Weights of a small mixture-of-experts language model, trained from scratch on English Wikipedia.
Size: 9 layers, width 192, vocabulary 8192, 27M parameters.
Below are experts of layer 6 (counted from 0) of a mixture-of-experts language model. Rows are named router (the router's row for the expert), up (a neuron's input weights, with its number), down (a neuron's output weights, with its number) and show model dimensions 0-191. Each number is 500 + 50 x the weight over its row's rms, rounded and kept within 0 to 999. Numbers have three digits each.
After each expert's rows: "mostly gets" lists some tokens that are sent to it at least half of the time. This comes from a sample of Wikipedia text that the model never trained on.

# expert 19
router:467520435496510500500535526484436514542442447489492463526464523503504472549459500465476534440474550577508407508578542486511516587496427458453477489473561511484513395532462526446617414521568512461491588435503529541395513465531478492395421553453445494529433540511530489498424582502485527431521403546485504598460468581397472524584469517551530458383507401534458535513489480567497495525477462502572492461436411524461552468498569444561505495386511499534564407425525554533515336586468507489455515529527513457497415574426602549486521526434532464497510503413493496455490442468581459536
up14:474548505496519518392541413526496508482462518539522513533555554400635507445492494498465490458516457481527518474502400458578527471630579567437422549517569530562590522511544476495526477511586608396489598455462398591521548436485415473612591508514475479542441487544502486513418468495490382557525472560501521464546435439468454487482529568594530530418481455542446562524415497489450464553516533554471468476519578529439466426435521430513521515490505541414485445588526507550492517424560515455396485488441605517520510509527489479534508541459472542557533495498552533435546535516526488523
down14:463571438549483427531436417490581455477536498477475536541534578489500527550566558442555558501587564627527497530423422570471544495568563571486465564456495518484479502429492494559501554422518510601516382596519505461489550546511529441512536396483472461593512458425468595500548491546466444466490514493550473499531604532474479502504422551543566519565474477591524449472535453571536456563439556514550493501478532464453518563523519468550483511414556616462467493431479493528407446508635501502573558518493584535502523451476429455444515529575505447506501427476538406548553563457501519535
up15:536481531548444557592500492540473526485530519560460582554528419404482469451493467490506516418431541454514568518459376484503514509450580532574480479534474524471435441476477490501570569517495574551512482485446565469455536449498500523517446581401530503578568498588453374429534468499485439421595430473393514396490452488592614528483430524444504467542578569469571548407442482492458604390448526495483480462436415599509446479536529459463583523478527464521499447435593484510495580527445501473524557504554550416444533509514519440486460516502472464482500472458516561471509474452504509447
down15:509466523529549423554519546441466418485434580451542512537478486505558507552513423461487558499517575532560487451481590511463461499497474514429481514581455533474600506502384489585523433439495441538477600425520482537507433482521568578554615520458486556537478551474539557497462508453529448522572484499479542511497507630529501417461452467417465574390530570442475506470523507543393571415572459481471531445525387532437534623494427485504561589489475459441489420460491508509526536467486471454580466533518547480497552554554484484575451573532543448550437482459452590427553475427483531492
mostly gets: "County", "York", "Serb", "England", "author", "Canada"

# expert 44
router:468522466470610522406462494547481581456423494541498412462586470463537487509523550512391434516510533524564513467482515587434468493490538427486467534514446487457587461480558487461509532492428505623492566546435555617594521508506465378531447501515587494445399526425512467510401512531512510443449568490439507451505495599534517496522473501469480558475437438515476581462477489453452479504540431471539409582569515441512494567567516521498498573545479403565440498533501499481507527449500417560465476512514464479483571462562517425598554448490537412578474467505493559572491503639529511578
up9:459558482519480452580577586467529519500482509592477485463454419422540501440593556538440542486446433504440515564469573477504506479486607504398529407471444517558498389544512514553485562544559540582487542444552508606528536507500481535516578427490600448501472571525438504525468395618456628477512523481543494491485486610492552462505483468523551502408519565501436483461507492483500468419390507531557460493459548417482520505533546407561506454550500524406585528406571503486563491535465515535495563516447550505548537454575481555487526507455461484513516480463532570496469568489442613530
down9:464462571565553431556423528458462608416389478421524487433577493522491486494508415504518420514507562521470441479499546549453528455475446443472469594563554438456462541504495529479438499488459485562443522541525458482541507405442497529499489402463496531490493513494566531450486572448575595439598498521454610538519511515507491530470455452543477426474521457523452457500493436477556599370550413477369576484507524528565515531435514397485539514498550449547575590488429403585449505410503533503516535483524536543550461517533498479579492441429557440472526530522531571495532518494598463545
up10:468529484531500411442455554440518536473532518449495484491524572565583531482498514515454505536443465569561569536478542527419499449389520506545548493521430436498429494459562569544585515426514455571414501425448584429518539518526515518562548475563461499443370431523546480525485598500572537450449523511482491448488459490471464471533423513556503425422491515585411573543528390558473602517471514541517527507452621533521575568527543502460491468448534447511543477470419486531478475471468523476490438531546420517489410531518462502508510462466500536495496534426453541705467455556527532402
down10:542513570501466519495565467431408486379472518521563463540475515520498441480463496404503603503491522517557521482536508455523546564541616558531348506513493486513500535435562511522557508501418547444424498537533532556504616496526423545461640464480545477585496526450475547495456419538496535487532481462466512577482402501461495566543487427545448453538466519492469527473477564488478425535593528514500538452500490395546470526513413530606518550603473481513557491389409540561509429480473520453554511546541604540486520509522443617426487416522496487527454528501422452513508501483593492573
mostly gets: "): ", "Preceded ", ": ", "', ", "%; ", "Coordinates"

# expert 11
router:510524518556500512533530490461448587467567517505550547475446573559545446494426539477525477482455583564400424518537498511568486479396500485489513538502515491556560427422481584451639502537552442490468506420539549445471505506471473436438519569457417456499463445576544505560488605517559514490578485559483465530565548539399465481595447538388499425483594420572461489495504505524561468464379490489589552504581472443665524469487474494517524486563487522455456552492561476496558491476447502485536478523519460549482442508529662465443509465471491471549412530449520506519444491560491490529
up16:574537485516521585469440499492498561459416543538488563466557509400582464505539479474538450533508426479488490451499451499488497541480474490500468577541586532531510534534610493437456367487467378513478545474471509368661473471465425472484541599429523521443455516509549524445451503507572465450421446570477572587464456566483474503492578494471534455558521542510547474442490424469468516486483531518586588548560493514496463593482517584456452527527421485462458495626419473415519448518415539514436479527516526588554575503583508521556432542469449469486484491562490490506483570449456451471
down16:518496548460438441486424503491583530401471497547424587604550509585455640435532542572545485601462520475475562471589344428497518539529487519498508439519413536571546413431557515557571420516486590478462584557566583500466575553550510502517449483424523507504555547457487443430518524425457476505473505527572485450476473488563557481472516458551533559516472511473490545437461541471588569399478434448477487458476507464489598565581460472537470443481373510522478511506524543468500542569500486510530528514527437472505479569505474487570427461525547495496524453501491567500475547420521581527
up17:544493475483492470482509471474389503649499556484548498513428497498474476566558520396532531554501446530440508495513541524498568475534517439534529526566426565494492513565508519399502445538480426555467559410509466513567528434403629556441596509492514422554440571585623458544557530492483606451558440529537514523497496499555398476529391547505495451479499516513477555468515505508449551541536545469488508508605496494491515500504512433509452489610604434491468496478499528537518447448506571455546579603553503543475642400483508478488470540539487415551450508520568485485445425483462509531
down17:471474496492531474515432483533482549506516480437400449536484565475448455418575447489443481458523485526507497569548442446503384521498589502481532515553506588538490531423502489464450453461458476487450596481491522597512403526488475455573543534538621551538502508413533521462534452503481533390498491563362598455464543541589510494581590503489506547456436464496481549500484605521540430540537471571574414483584512409438457464429411486477537512517456485575487559452561536475539506490541530509433606506523536537531537512524407513548577491449491524521435520390516462570522457581426451501
mostly gets: "However", "ship", "season", "years", "life", "day"

# expert 21
router:481550473411530486522492427485497431549504451466474455499413457576451485485521437531543550519400579447532470475466511527446433491453488491468493479572499513439456528477528413497585437477504486481481445448530514489543439473494611494455495459526555526405578549559545537530552451497511426499461609473489561450627407369514465696390481578544555535572535472570477547549490573532508556535569512495479553505501464452483477494502478542495481417527474439485370560572475517425556484471517444469536487528502487423458466448535532444522482512509431480435564536485491423583499506466413530473
up3:500576524497523393491464526485478451470527560521449469545497462549524419470441591558492490580493453423528499495509403505476457397477436558554451590432532535481448535553457493465504503580483480495463409433562426550583501498471566471497514506588545484510548451527456449470514567511528498513558461497515427574468502505547494573413440593504493479480617571524405527459598552471508527549491622446467534503530500470541499578396602491528488543561533458513501537461554614442465515553562468451520553526467511519470416557444566523486470536533367515499533540486536507561577516524581589581
down3:584525540399526548452452480475436436535545433536534499427502507483498486423532513417494415471499498535506558508567594457457500450474520509461481412491525462557532478590484429444530458496528550458552492484537515536526509432458547564500514487513474465524510528522496528460500598456489418448528589550512513469469586554533522539431482525512570380505501474409470562523564569502461489544458493495494483552398517500542529571496598505419472522503527572506318639555484544493610550497523587365579505490418503527516483462405483448536472516571393462486456500501510496590442506445480482554
up4:508493539469505478538439431461527520496579516477520517493537574506487526432518469469583558586475520446430429522455453511484494519599471506507585508511523557528396429475497523487574369508578468621437570562447524506489508536399587446404443448641475517492518511524513524482532494396542414535449535475547486495534547413520498530481574552566499462521555398489439459482487484439484482474548449498592506512465497532548542513582408471620540435548438559473458499470499521473507452443523411495461500471450563480477491577480486551430421511541504453483470378462410549523538421444563470473
down4:558521547453534485482544419508487563494453422456542497475487424536564486423428495543462529486572480549551544518475536436525479503557578528452519611538470562501582504507463547442493545445453433507601488513496456484514502350504532538533462563522469522510435458481441533417487408448592530520500493457553435478507564454543505476474437519513489530492449458514451563369422515502559484469449546458544507451494501489471387595551393548568567498588451416467518485564431506493468579557524559571515504465490398506502472402423594547451483524534525427401509541456539516489472513504590467397
mostly gets: "Mc", "Bar", "Car", "Al", "New", "Bur"

# expert 28
router:490462489519512581480546518476526441591449527540466529417503551457479513509516483534514614464433524543530570535547551489462532469488438557480426465527517533459435557488559523545450467461437466414562438582507534457430505474433494564464579485526528462489490521584450482485469482555566421512398452440552481429548440431582455506559465486564447533353561560534549501528503583549591531557515400528481418518511467432415549524537556517500543491429402501545547442422557415504503550466574553489420492492569617471611497531533579505482523544582470540472507489475573473470511491453437539541
up13:513547471496479468456542449539648486468459513499568506468474551543518521491503499501477559511444528439490515499541470483402487535488529528540511545528513617447521497558566474560594524585463565504502474545502646468543494455416435512473476528447534519501495490478475463431526546515527442434451517422430507464543460419476533524541514633603439484443477579484472474508551494493447469417424568569538390586529447458515484485547465489524468571493482395560471512485505394450489473549489403479472545481500571548468440521536469390496572405473584538449526512436459584514492410419479579590
down13:400490444519524524471487468550512532435406472511530566498435520395565493652478410549519558429467499511457525531514536392488535445398488463493568550498522544498455459525466405444516602486530524605527524492574475382498488482428526584554455483520438497475490567531498402525437436483519558458476496495349504484478555543452487516502497506475489457478379461539461436407459543527502543432496517550513446427423460458545473488441550480466457523488412478540481458523474562483421565503443525543495511370501428459524560422489479484552521468491466428428532538559523518509469589477453468441
up14:461484452566536399469452478572483450447574454447518439482429500539551444431509530454534569529474489587503543406598470562530516514528504526357560446501507563485534529518491396472573466509537453434516466527465409524520472511499464450522433458515554568488505564532491474490607509472613527421497434516515568487565534531580455519462480501519451561474450547493512421530507513494537460539492501508563463472549460541510493511378531514383540465535505429540485466478598469512518508495410548507481493571509402425458507536492433552529549600590478582504422471407559425522538561584539611468
down14:511576484467573480536443512510492540487457463452466539351505506469569544541499508587401498481487468440499605460451480382450490452474477481493521522613453505558460511471527500370558397545522514476422486474495557509476492474498477565557543515555580529474434373559497455582430486508548508511458552563620430387459547499533464510557500506472503511507577476535495553545456428464491474532427538459505505532498436495533502553476569480490450474437483507480413454553500418513509488507468508579458519532568471508549516524586510522426475631594439450506479514392434460515516541451551484627
mostly gets: "ș", "ñ", "è", "oc", "â", "ă"

# expert 18
router:418488585541501515466432470580592471482555490472432438509509448585521499556565425520451416445500533556420415410500553535540523575516502545527451463443502513478522427493474428489471513579439612427565486450474513509577509455444469463511499439431622478585475406388505539535547532493584406506553523573559542490509479578522544517500447463518509472565545534536491533517538589547506516468482514591556516504482554423516479459528433488456552553438474603429490540536476519490487551458476462534544535537569575579475629480575518538443541419519533480461448561556454483508545520522498401472
up6:440484430513420428520468486509531479523494442495397503538590514441518526453539587484547532545498479379467443468507566615568451463580489517477430505565498624414504582517439480472570471433518498520500541516478494478530623520479473434515609545444543547573500493528475426578492422489487390508457510554464423537505490449575590501464538515584540518364505476485552506483547517499437541498517423501538487485485578548467558462500571514473396522407457553464566339521470441501540501470514490481486500502443516526450489540567508490544555436483505583469517431512484502488478554527479538394
down6:450410522572444475547463560535555446474488490578457494517403446523568418498412454430559529472538420484508397490501468552506490518567593377556607568478559612497462523481507530443491565492535428520486429497476547503582559420511626495497492577476573473509460540439380522460538471423495586502504593504542479476487516524430548526524564495435487555484448531439479538520536512498520534522505517464638589540558492468511508532527501450479503424587450548483482556506454536467621379464549491529488550457528518434630489482521503464535564455543546542515511497472483469536461479528506483480
up7:394520470414407586502499499466537549490606497537451508495505410495485412539440463446431480441450553473492441475426494532481604492433571550499588460447430510513540494449472508332491570384537496490493633485536499470511562507433569432429529450548576437497481539524528483503510537426521392459475613466494543491477459519371519497548486468523528523523543578460489473498495503439482530427472579541478477493491427504452450513506498543547471490497495551594445513449525494510538546572439465486508551460523529508596466560458545484437492443475560481422470532482528438564633448511461541490
down7:456499508575553475548518419458516565521449481489499404449438536523474467428540545428459503491558513506561432463536499466432374536424532511454483530550512535493556549530548475583528553588468495548470477571524545493490483534481583542490538502454456560495504487485525484423496449516572498582529459380563564504614551577480566513492542565526576501602414492521642547587436612573488502434547509474493514502524421542473415520598482429461527519487513543505513510546499540460432536499537487549520492558523536508489501508418609509517612429553496507472544496558495649480415529472514442516
mostly gets: "Succeeded ", "Born", "bre", "Died", "Released", "Website"

# expert 47
router:432449448470570499435458445534583490589636451434526496500523446553548427522496484482521516483516421528512584545442522478505468566467473457544548484608408465452502479509562416563545519508497515562491517386459464521481485500506476528560570498529490466411504444441553493473475550517526523502475543463488585413596567536503579483403546480533518516537481534504563489501435363411478498519528522437516525364546583575551466582503486524462490543513521458518451509546597501550477493565503542534484465411553494585476441555568455416512389496515565584474546498470534548476505568564412475452
up6:415576545568413458527512512520566547470561488393481414513414454573573453457500548512526523561443481513575522464460522506467416566552527520551540458525504489508491447486549611480454488458530429605505453555540520505441536482498467463530481517486508467565584506415513507470519505525548469525471434508539461523505602492406626515480483441435569539495508525556505469552579460476520469450475528494539514550468557560480499550529423459530458416593490481488425471459498422507550403551467611582467549490595477564519540453447580398542481572563514472605523547431434543433583542544522560489
down6:534448584467463517522490456516492511513518564424444448440467515538485584429573513476570467600509493465486402482527483467388564539506504525568541446604457503572417428492510439562411529507515540534599522483593465480535520419404512505372595430515455425447480454566436542530588533540534577597465538568504457486381488528507462563467485527473511528551554502535470497527415427471513476545500451576494499473405572540501590406544500469521508487493472448473534447508557520493475490546520464484532430578480489537439502586510405613454507440517503571421511497483505549513498548564520517510
up7:492472395525494399536544544484560425448387483444537473527474543447512537527566456511496519528513491492548475571562470442488462448434385462506496512598559608508544501431551462480558544516587498454575481381515454504471584407461521490527479477450503480568481487541493444527509504537486475447567385475470561504459434507444462605428510503498526502491538529501436539559456421490464429564524532537469482376572536549418528543541536551490482573458544463455457457534528460525553505505534539579324533537526551479496487559526457564566487617499473540459461559510515469519444594465546515562
down7:579485588498497610466540582481547633499560472511616500563552495530527526541548511479440430450544462496502608469475451511553538566468642460488435494448498487488537518501545543531559533504517437577462425540462589494498366514419479511481519575544414444443521497458536491607575499467508523485448589467537572443504385438443441471570517536457469465473547529481515495495474517540492589435509531471612489494417516504526506530438523525560450422455570569560524526446474517480446498473458546493545462413541478539472419528448523402540465497492484510518593423576533560499494464445481483507
mostly gets: "within ", "On ", "In ", "At ", "between ", "near "

# expert 5
router:445554474500570495501458473466488517526468474453402468425501567530476460498554463588533523514518480537632511566488471485538493444488510542441460496486587508464510517546431414536493455421598528468521437402429464551472464526481476479540553420483525521442538507437548480521542478441472493561394594537459484503642489454580454482479537532572562447464522502461407503469528465536496585565527484503503533405466510496475453619518532563539530520488382425549562520571453438550572475536600566590580462523503509446453463478435420466463506459620509492437553480460487392472566472513514501548
up2:606600438575383509498494503536557454542526496571396478517499520401556512429491428410496503607496456538526605581501531527487496529566536548443515505515465533455445518456461418569490598537450492463544499511431550548455541515474486499516511523509511375465437481435485510544460467405414412543470504521513437450548476467513546508412503564561530462478533579475524451520533576475478470520467380490469553513531444525487501512489540515592554652554458581482540444491503503500488384506565482483492452483598425468542554534390524538519482500504462431458454497504484517515424449441542574512
down2:549457493358458487482383418451463431517567586460414468475472427501491597498499506488623520534529524471460578442411628550484556557571538481592586591421439494533519525464461476528483581553515475564514552513494509464465497448532492362451525442525467422500519475481544525581462453415448632477476528484552507474548513617561558462485507488443472493482561524462500558600571510472470502483535444606449457486527506510486497426434536586522417571555484483486511456441495539474486424521497448411558469497492482541534502496484562472545540501541556491451512504512539456484500569505523462518
up3:443515539508510499456531493542554573471486421588490433498506567527497467528491471589555435521504430522582516460487458571458466437467509541510540443488522513565473493456591494552492471441576509567469539475463535462478444445458527550485519488515469541498547560494572434488488568493466509496381487467430454525552453506493417458562463431516465462438458544527415351566491503485560485511489460569439494510490545501536454445575538504561512459542433600505452511436442438531590386412500565569460517558384472537563485436494605455463488378505427521457544590537591512511569481491543565610
down3:583515506512477549415468406538526574501514436542387431491541564403595548562525391433493552527489548487463560528401457489548411419484436477502505445567539524374564484518482501479446545456487524506488451488478480454477483530523526483511476477492535541574354396522533506439550459537531492451481572391613436487472464511465423458516491626515483537407451493411521520524464573548508511487536527476518480521546469437445462480564468491458505426476496463443570437436563480470435512544522491512525450477395503542538546488476538479549506426543396476449525489512576495549586522455422532525
mostly gets: "Mar", "Luc", "Lu", "Jul", "St ", "San "

# expert 30
router:399450431582579497454464438561436556452521467405551444506499550469474426546535577508499544457478465487397547491593566469541462459481460464550453566513473583542537466493490448510582525504536380535555486547532499500405541427471467384464472548462444498453515457594601509455477564455551452506537536493455504511520497468396492554532455466394522463566521480497476455514509426535494476466430455520521565543460499536479574462550448467536473542470493558419533570483547552546476414592482519534488553450492585457479503560499540543423462481548534433545450493495609571610505487496571618517
up7:493454552482416437482413482517430476581553483489514522501533561443469472399544543592475627485464400386488526504594554495501477531464452438522525481484413538502517552522612483582376574639450531513379497454441467539548455554539432485461481516511422482552479475520456447535410531479490534433520417520467530537434507411534584484483469471521494432537465506504530611527498536452434516447539474575554485604550512438529491527480436518411470495529518489417548538469472435527438567528555530549475539477465410483521502477496496414448515473484543488526478484552478440532487444491563444570
down7:558448524437505504415443423393613498484487466435491565560450395589498548572464539467474568495558507566518621606494511462540540402563522490502496550497523457451502410471455472503444493622560462429572425442480504432498431543458503588588418484496535501539491580571469636468445429501528463558505580466532551498484492424514440520476541488530593532471513506436490494458464557496544484474528530506428506499555450524525534485485415471464493591497537577430569607537563506475530527567519465479435570589494484517485483469445490457532529495483441525553486511498510505462539501547437397488
up8:487456484453435460510513466462543550530521385427435484510439500436497497572538466465561520541589455423519528447506454562591497502564377528466473472538477546445524521427597432546516445477408491584545423505500441579523475412468541493470478419467571510592468480505438504519529425512522459525556482578536444511492493384516519576500448506413531494546523490537502523446574522479388502476438469570546471541524448545430499509535500441435573465569417567469498427403445492526448518604493490453507490471551487581488556535461498536484449428531440448554572521537584527443441407505597469538
down8:436502560547441429493391516430455552532504489467485544549440517425561504512497527466448523512432559477566520568496471491497614526493507548490535480438540603437531474410554542512531511497544490486441518482627615509502482474513484460529391506517422446466551505517497465493408365609335467486470530416384507507487450462547518451515483524493500468443501516523375528516497502458428545473557515521547420531573529479486559520554534419444474500460576441547487523451474531467369453515490573518525492545531471532531471517550501479535394562432455512444480499516515504582456534533466436414
mostly gets: ")", "|", ").", ";", "=", ".\""

# expert 17
router:544587440568497553510499449460462474450461507424546482523475476466471531568523632530454526449505442473585441523514453480445529560443591513510421505496484496440462514494565529586465572463583466494394523521454449475451487338454413475545464438583520566409501403412593434488566380532465603468417503545458468560494505470550492458507470490506523561509486444456443575484520532476396480530564439435458452537507526517426444477469570476427571479531543452523530535472458490500497505498482410576548540488509456537545515474496435530547501484429466512558485453521488535539455448613554435478
up9:510540502479532479497438498465438528421491401501441443473517536549493435363509561468544492499516513514526475507563425496491560487519485577540537503545550584475500546530458423633455406507472523557443491474540514465528429454498491499504473504455469521481494382555544472523479497460506548469511442576496603458481455654461515552540522514479562501436401465481510501450521469512498432416461442491516540509394520433449526481520458428515536564507593523445497447508405526544461467477479487502566506494615493436544525484481467512346566581437503511476534439465595598495493341574484476491
down9:577512497462532531522442561463611426482547486538461487485463447476499533464482557573479442541407448596561472495516484563476403465421523438572497503514456489471473542404596589412528580440532417386509524447534526510529552405516522522510591486342457531521493578495587587434488527473549505500480511576464425509593498498420420515507503522548614536504525490440537444480535483536490582506492444520452524506560485507511506423551490541498482546498535527528516486515404509480499489479528557481477498558528479552491484505481484530455402534399394518590507507550520579575389404500539490503
up10:523435461496493605540487501550383570484466507413552495561424499436593439543499450470403465566428506524465461407525457495489551491505457508521439449507465555438526479585517497507448473566489525554503461461519581459544443508479410427533451517467547485452487468465547411423458496564428538459513449446497537557494428479496474515514430482552567465481454471505455446474398573424440554525555438478549495468474541581442522379568459421420544537525541531533598492516412554450493450540501548438419545520538403615493527454459610514516500453440498460501488501540416458494505555518452536415
down10:394500596433499473473520593491534574459414482462461515531497502483521502448495559496501396491501560553522556495526406516473652514495484488474483481485451440534412472526562593456494522571536506439490413527509447472596520544521524540431591395553496511495402436474582485552472480564471613545372498494501456476533485556531475477512492495573378524433461482501514448484436537527556453467515562473472474528467509469440492552446500533453423480451423529422521593521553450561460535476458518421567430520532477463397484475439479568467510472539425496478506529551529421476503625497530470412
mostly gets: "| ", "== ", "=== ", "==== ", "where ", "—; "

# expert 37
router:472457414532513548456571421457495537526506523508512572479468445492508471496536551562480525523579602498508434423580459454521416612533545470493514499541559496485567449456469547545502488529568497524513459534432528580489352506484354529489544517556560551529479468571470546576592500475545466462537510432421629415599501516505508564515503448507499487436570508515406535475494489441409607451516491467553542440428539374554492526471576426492570531583458460493548453516549485529456542553489492549505535505509513433411517451508439556539519510493519525483507493396494534504442530456605467545
up12:531541422579371542526534466452582415517519449471498361468553633471544461577526543549447497465585482570477581523515541473618441471489509480491524564455597521520503556374620535506479384583491520508488527419418419548483418444464419537453398493527526520494591502547552504403463636483512482549439573485526487462496515496502579550495454426497437469446466523565464470515478489499486487413481530573493540492540515506541521507425509526532575555494490510510465438501501517491481578551522470531535506602582508527488543465520478494535507489485518585511586520462519495480440492507520534499
down12:496504525492512502533590459583453554530496559541424524414472482473519500517449503495429463495492519459487397466431562465446488494449526525495547509497463387573438503480437395586540564521535527519471500536564599456482524484443366486440583535494458536544396567384433372495553514458574442410459539548497560518447503441554541534426535546571528477532467459481557565419456548415519504460548564487480515550497609472523476583463535511482469495533404565502552619541483504528432570484506551496498581439436508542433424502522532501430470548517516561412507487517491497524489469512417496460
up13:437477525589474564448517591623388414484490475487607513488541476487479453506485506511420542554559434533434525504489450547432471478519559519429539460553562519581557499472432547553448559462579473470522527519535470491558508503532513580470430526594460520413431518464458520460553484570522508472488447404472431469418535522484500436477462429535421433555501450495579441521414443445447581678531602390525457575569599465509561502505513521457521432475503498528521552543524417463443533588527491537546489489499502510580499534528475521510517550548516511506534497536470486518522558423430500545
down13:452475505379561467531535465437491540469504635502452479502462537501408437501504520539491595536433462524560476517430552542594447521457494462554456507442454504469566507535412430571583471499459462485451484461419523455461486542479407547506582500428544524411528456515602475451482522446525431498413527506487567537484468565530542518526544593466598435508473586422573419557452548476530455479486561533506514476491495462566541546428434553590573538513613533562620595415464546556490492546528465516455542485538501516421416428442476556412496514494530486464488422482521478537521479503496520502
mostly gets: "), ", "\", ", ", ", ",\" ", "., ", "', "

# expert 24
router:476481489429511509487486432515447560530554486476439459442513467547510402523481582543468484659581501511585468416599490461553552496403446511428442500531537468480507480447497583464557530484466569498461560545513479602464457509478436467504409495521594483491392501450441611513512488504444443525458565475515601400575523569523566528445458443499419490483493531463521543380521491440434504477560443530446440518559633500526463542498577446538488621544537445482522518478426500584498488510534443527522496454531495509505427520544416488521487457454566506532551477460450571472462456447575485504
up6:507556429517479544573578549439544462472575570498419533495540584522466507541471471484520536583431465579497446575555574491453541508492444512552412507440547519566624449536506466493483507535501449569501533460574491409445434505564503450490500488584524497487505485461520511453465466556420409566365486518630526442420516565452563570486419436424462479462471503504548534450608527462488582567539432450558465424568606453553513572447441486569462606455548543419511490494518525530441517499463463499507526547479502534466478504560485510484469516519378469505474550464458465507542471531499476410
down6:453485504549521477500530480539441533495531514451470527476539473482553486532491484455492396552612551604469574442398511457420569486430554463506541524580549543548420476397462588451569472573466506507541544426490539573485499461417526545444421493470477502538483535483468552577405490538413471519531478486400502594516458538439491570549465526406599445511494544482502536434330496537481547455510544480488495498471484514439529472452510473481493491578448462486363412598539551581477406555506488478499466522487488484627417496518579500527491462494457493535504555494396523489488531492470451461
up7:488522461549513524548524493557471475507574463473486466524535507602546367479536511440463477527414444452479517516547509535432486487527541546527491417494487559516483511402523545491467422511556467504475469471548545485437444441569550478482645515537616596513590495586489543505455499468484580490506474520505521457595436438531501431351514464549401492518493485496549473452532463560468586553509575505493468481541570571555446444496610460446352510492549353534549523492482521472437527554501469526491413508487430546498587501552403554575512542504510429525549551456471468516516506520571475500
down7:477404516534490525520478442515498511519481485492583461459462487405482595493416498582504478420542511525485437511446518473502471495470446383395433439488475448465631460521494429517595462526547617432383442507522481529511513492598437490562611492458544492524548474456434521518554479412415531584490586530525415463577476522518419526512456461541491574504553484491504474478526586520411521528461523494509474525509425512445390420549441532533488529487558532523513494528435409499534505542423475501499486522461487506478451520454516544469548469469435466450485500599537508574605447530456617601
mostly gets: "(", "), ", "); ", "(\"", "\", ", "\"; "

# expert 8
router:514543581475558506503522503452505490518468560428528442457447566547576484532472476547429552542494474483437466543501445506615482492477586476493464570507505525542504535427491536475537501451612486513465540418560488551525549473445436383433456547458463561512482524601529540463399531513402527409532466528387536467464459465418502457576518455454508413557428606576456440495538576505568483494423459460573585505461451457548445513534404433482421402525500570452457435562489506373521553471528519531534510486474583539455475531433502453466517507479489484569470594455515533438489486478536481584
up14:525562534470480477538345411475519480594504571519553538429559501542582440435504574490520553520467473407534476452524534466553554438475503488473465465528407532445439481512497572364506557505512514549560575525457628438457514454545530463461518620417511540494456546667502479539525566589453487618541483475508463562477537550399567502484542500458535601524487515493511464488488536554529472581524491491467455547505553509544503534587528530562454468539452485469514451484455509433544503496514500540548474593625581489558541528440527456519491529479502533568461549512506494504562489521584498571
down14:552459440504457564451514474426423533460497524494565524552495660538432529510436549483554570532552490532355519555534535585570477504534546607550438547585497452464478520516451435388489564484489429571463440482517424527581474436550519467430419459534516434533518550498538422553545415425452517363521533512504551495569446499567469501466501581464534488489445473485487439537482490483499573498475452429539488528480485462543557531478469463501528579468621478442514480450559508570521633427556496458467453482489545515464530493498535436399509431482460529513472428472552458496464429525546513497
up15:532447582520422401489445501498552490511501601477520561499472404526413509412520515451476576509433495488519434472463603510412559500481503510475553516479491433484481563517599533447521519553438429554539467476549553463526553503560419514455555517584507449440480567524652434517531519496488551480488523552571581435515506508432472419625585482524533450575552475494527542443521496556512482490478543533449484496460478529455565533460438490605539486467442532545475507499539406576418490576490461471429489411543598594575465518477472509481419473432515502490526587511448453559544432517402505477
down15:502505447462476411509576463465399491524507536451534606458501518598419461467568492463460489464635470525448486516550529504472470499447501510542460524453525454518490568490438408597474511552435442531587539570555571559585537483420507430514438431431491513473526529503496511544539474459513437463400472419347509364452479565447449503549511530455493510567554466466506492506522453549520531643407505440515467514513428499458488526476469503515523463412445452552399546525493569484417491439465476412492510438386488495513563467469521507557497532476569443437521536482495482546536538531475582481
mostly gets: "o", "However", "a", "years", "day", "two"

# expert 22
router:393453466478522583525528388514488517452555492554469491538460422502437552565504477434522567548522439468544510484451481551529488526503528544558417482535404495522428563422535523570496489481550521526460585406499405575352602527515490471537442474557514454501399550447580472487554437511516566495457581579597522454508530525456474485386575400519464546499546554479584394486447426426497493453511544567489546567471492562495455499431454444493473502473436468483470525567527596512476494469476441460494557455509469525492477468519525577518443518525437531439498458467508556416505430513387503526
up4:576493557549535533635394470558524482489592512524459571532575481485520429470578462505552478492601548533514508519480475520497546492418540533539462468505478588491628516445593531436479535463576475527507405483502476579474498588577550410469387454488504561591537470489576491523517579598492440577456477489425634489431563478518501578537450541463494519475443505427511487474542522530532604501524455501489502474437455449548495516545564466528480508547442568519560548523442543456489479558468455550554514433492588444584423479494426539434423463536492496544487445505494551533501449553485579470
down4:303539458492521512497517502510435503467566456523571439548427400483493543489485450474438435539506528571462508508460531564437554437455506472512446445426504567536563464534456495568466584395495454466503503447536518496460506529485466397559569579528577412403452570584475451505475538525499473442609467489523575550504523489480498466429565506532442418609445485517523530481471466474433470515499543456554539473540469470447556407539472610477509590445427450459555518486564558483521569482444533531519451478457535507504589575470537486453439486599506489516498567467468555492520604530509431475
up5:478347358510590439501551503524506503490527501448494484488546513503481553506427521545449481572477381548487443547553528405550490552516503524466426519528525509477509541451460574539541510476539478436398487461518480408448425503481433561545587493520464581557392576475573508459502420459505541560421570445514518529511540414467547506483501520513501509527507534569611529492513539498521489520507495503492436390560588488514474347591533419547468514469498545546533500465420510435474547556465463588459519562542478464547502545458585486544505470633563520535534514509516487567522443503456447566
down5:557611584504365448511519468589548368439464501571500481448555548520547436550561514528515504467524526519504542431471440469438574543478538490487513553586435554369478498557437500511505354532547478602504451463524511458531431529475469456469372442494536547472490530540403421490511507456458470464462575533550533517487473444462512549501505563542512450483538567603459490488540506521528487534496575576489548538442510531522577485488447503445472451460453524381461475502520493587530590424518469441570621509494509543471471444517466501467552474521559467561496451506486369512558480466476478469
mostly gets: "In ", "== ", "=== ", "during ", "During ", "By "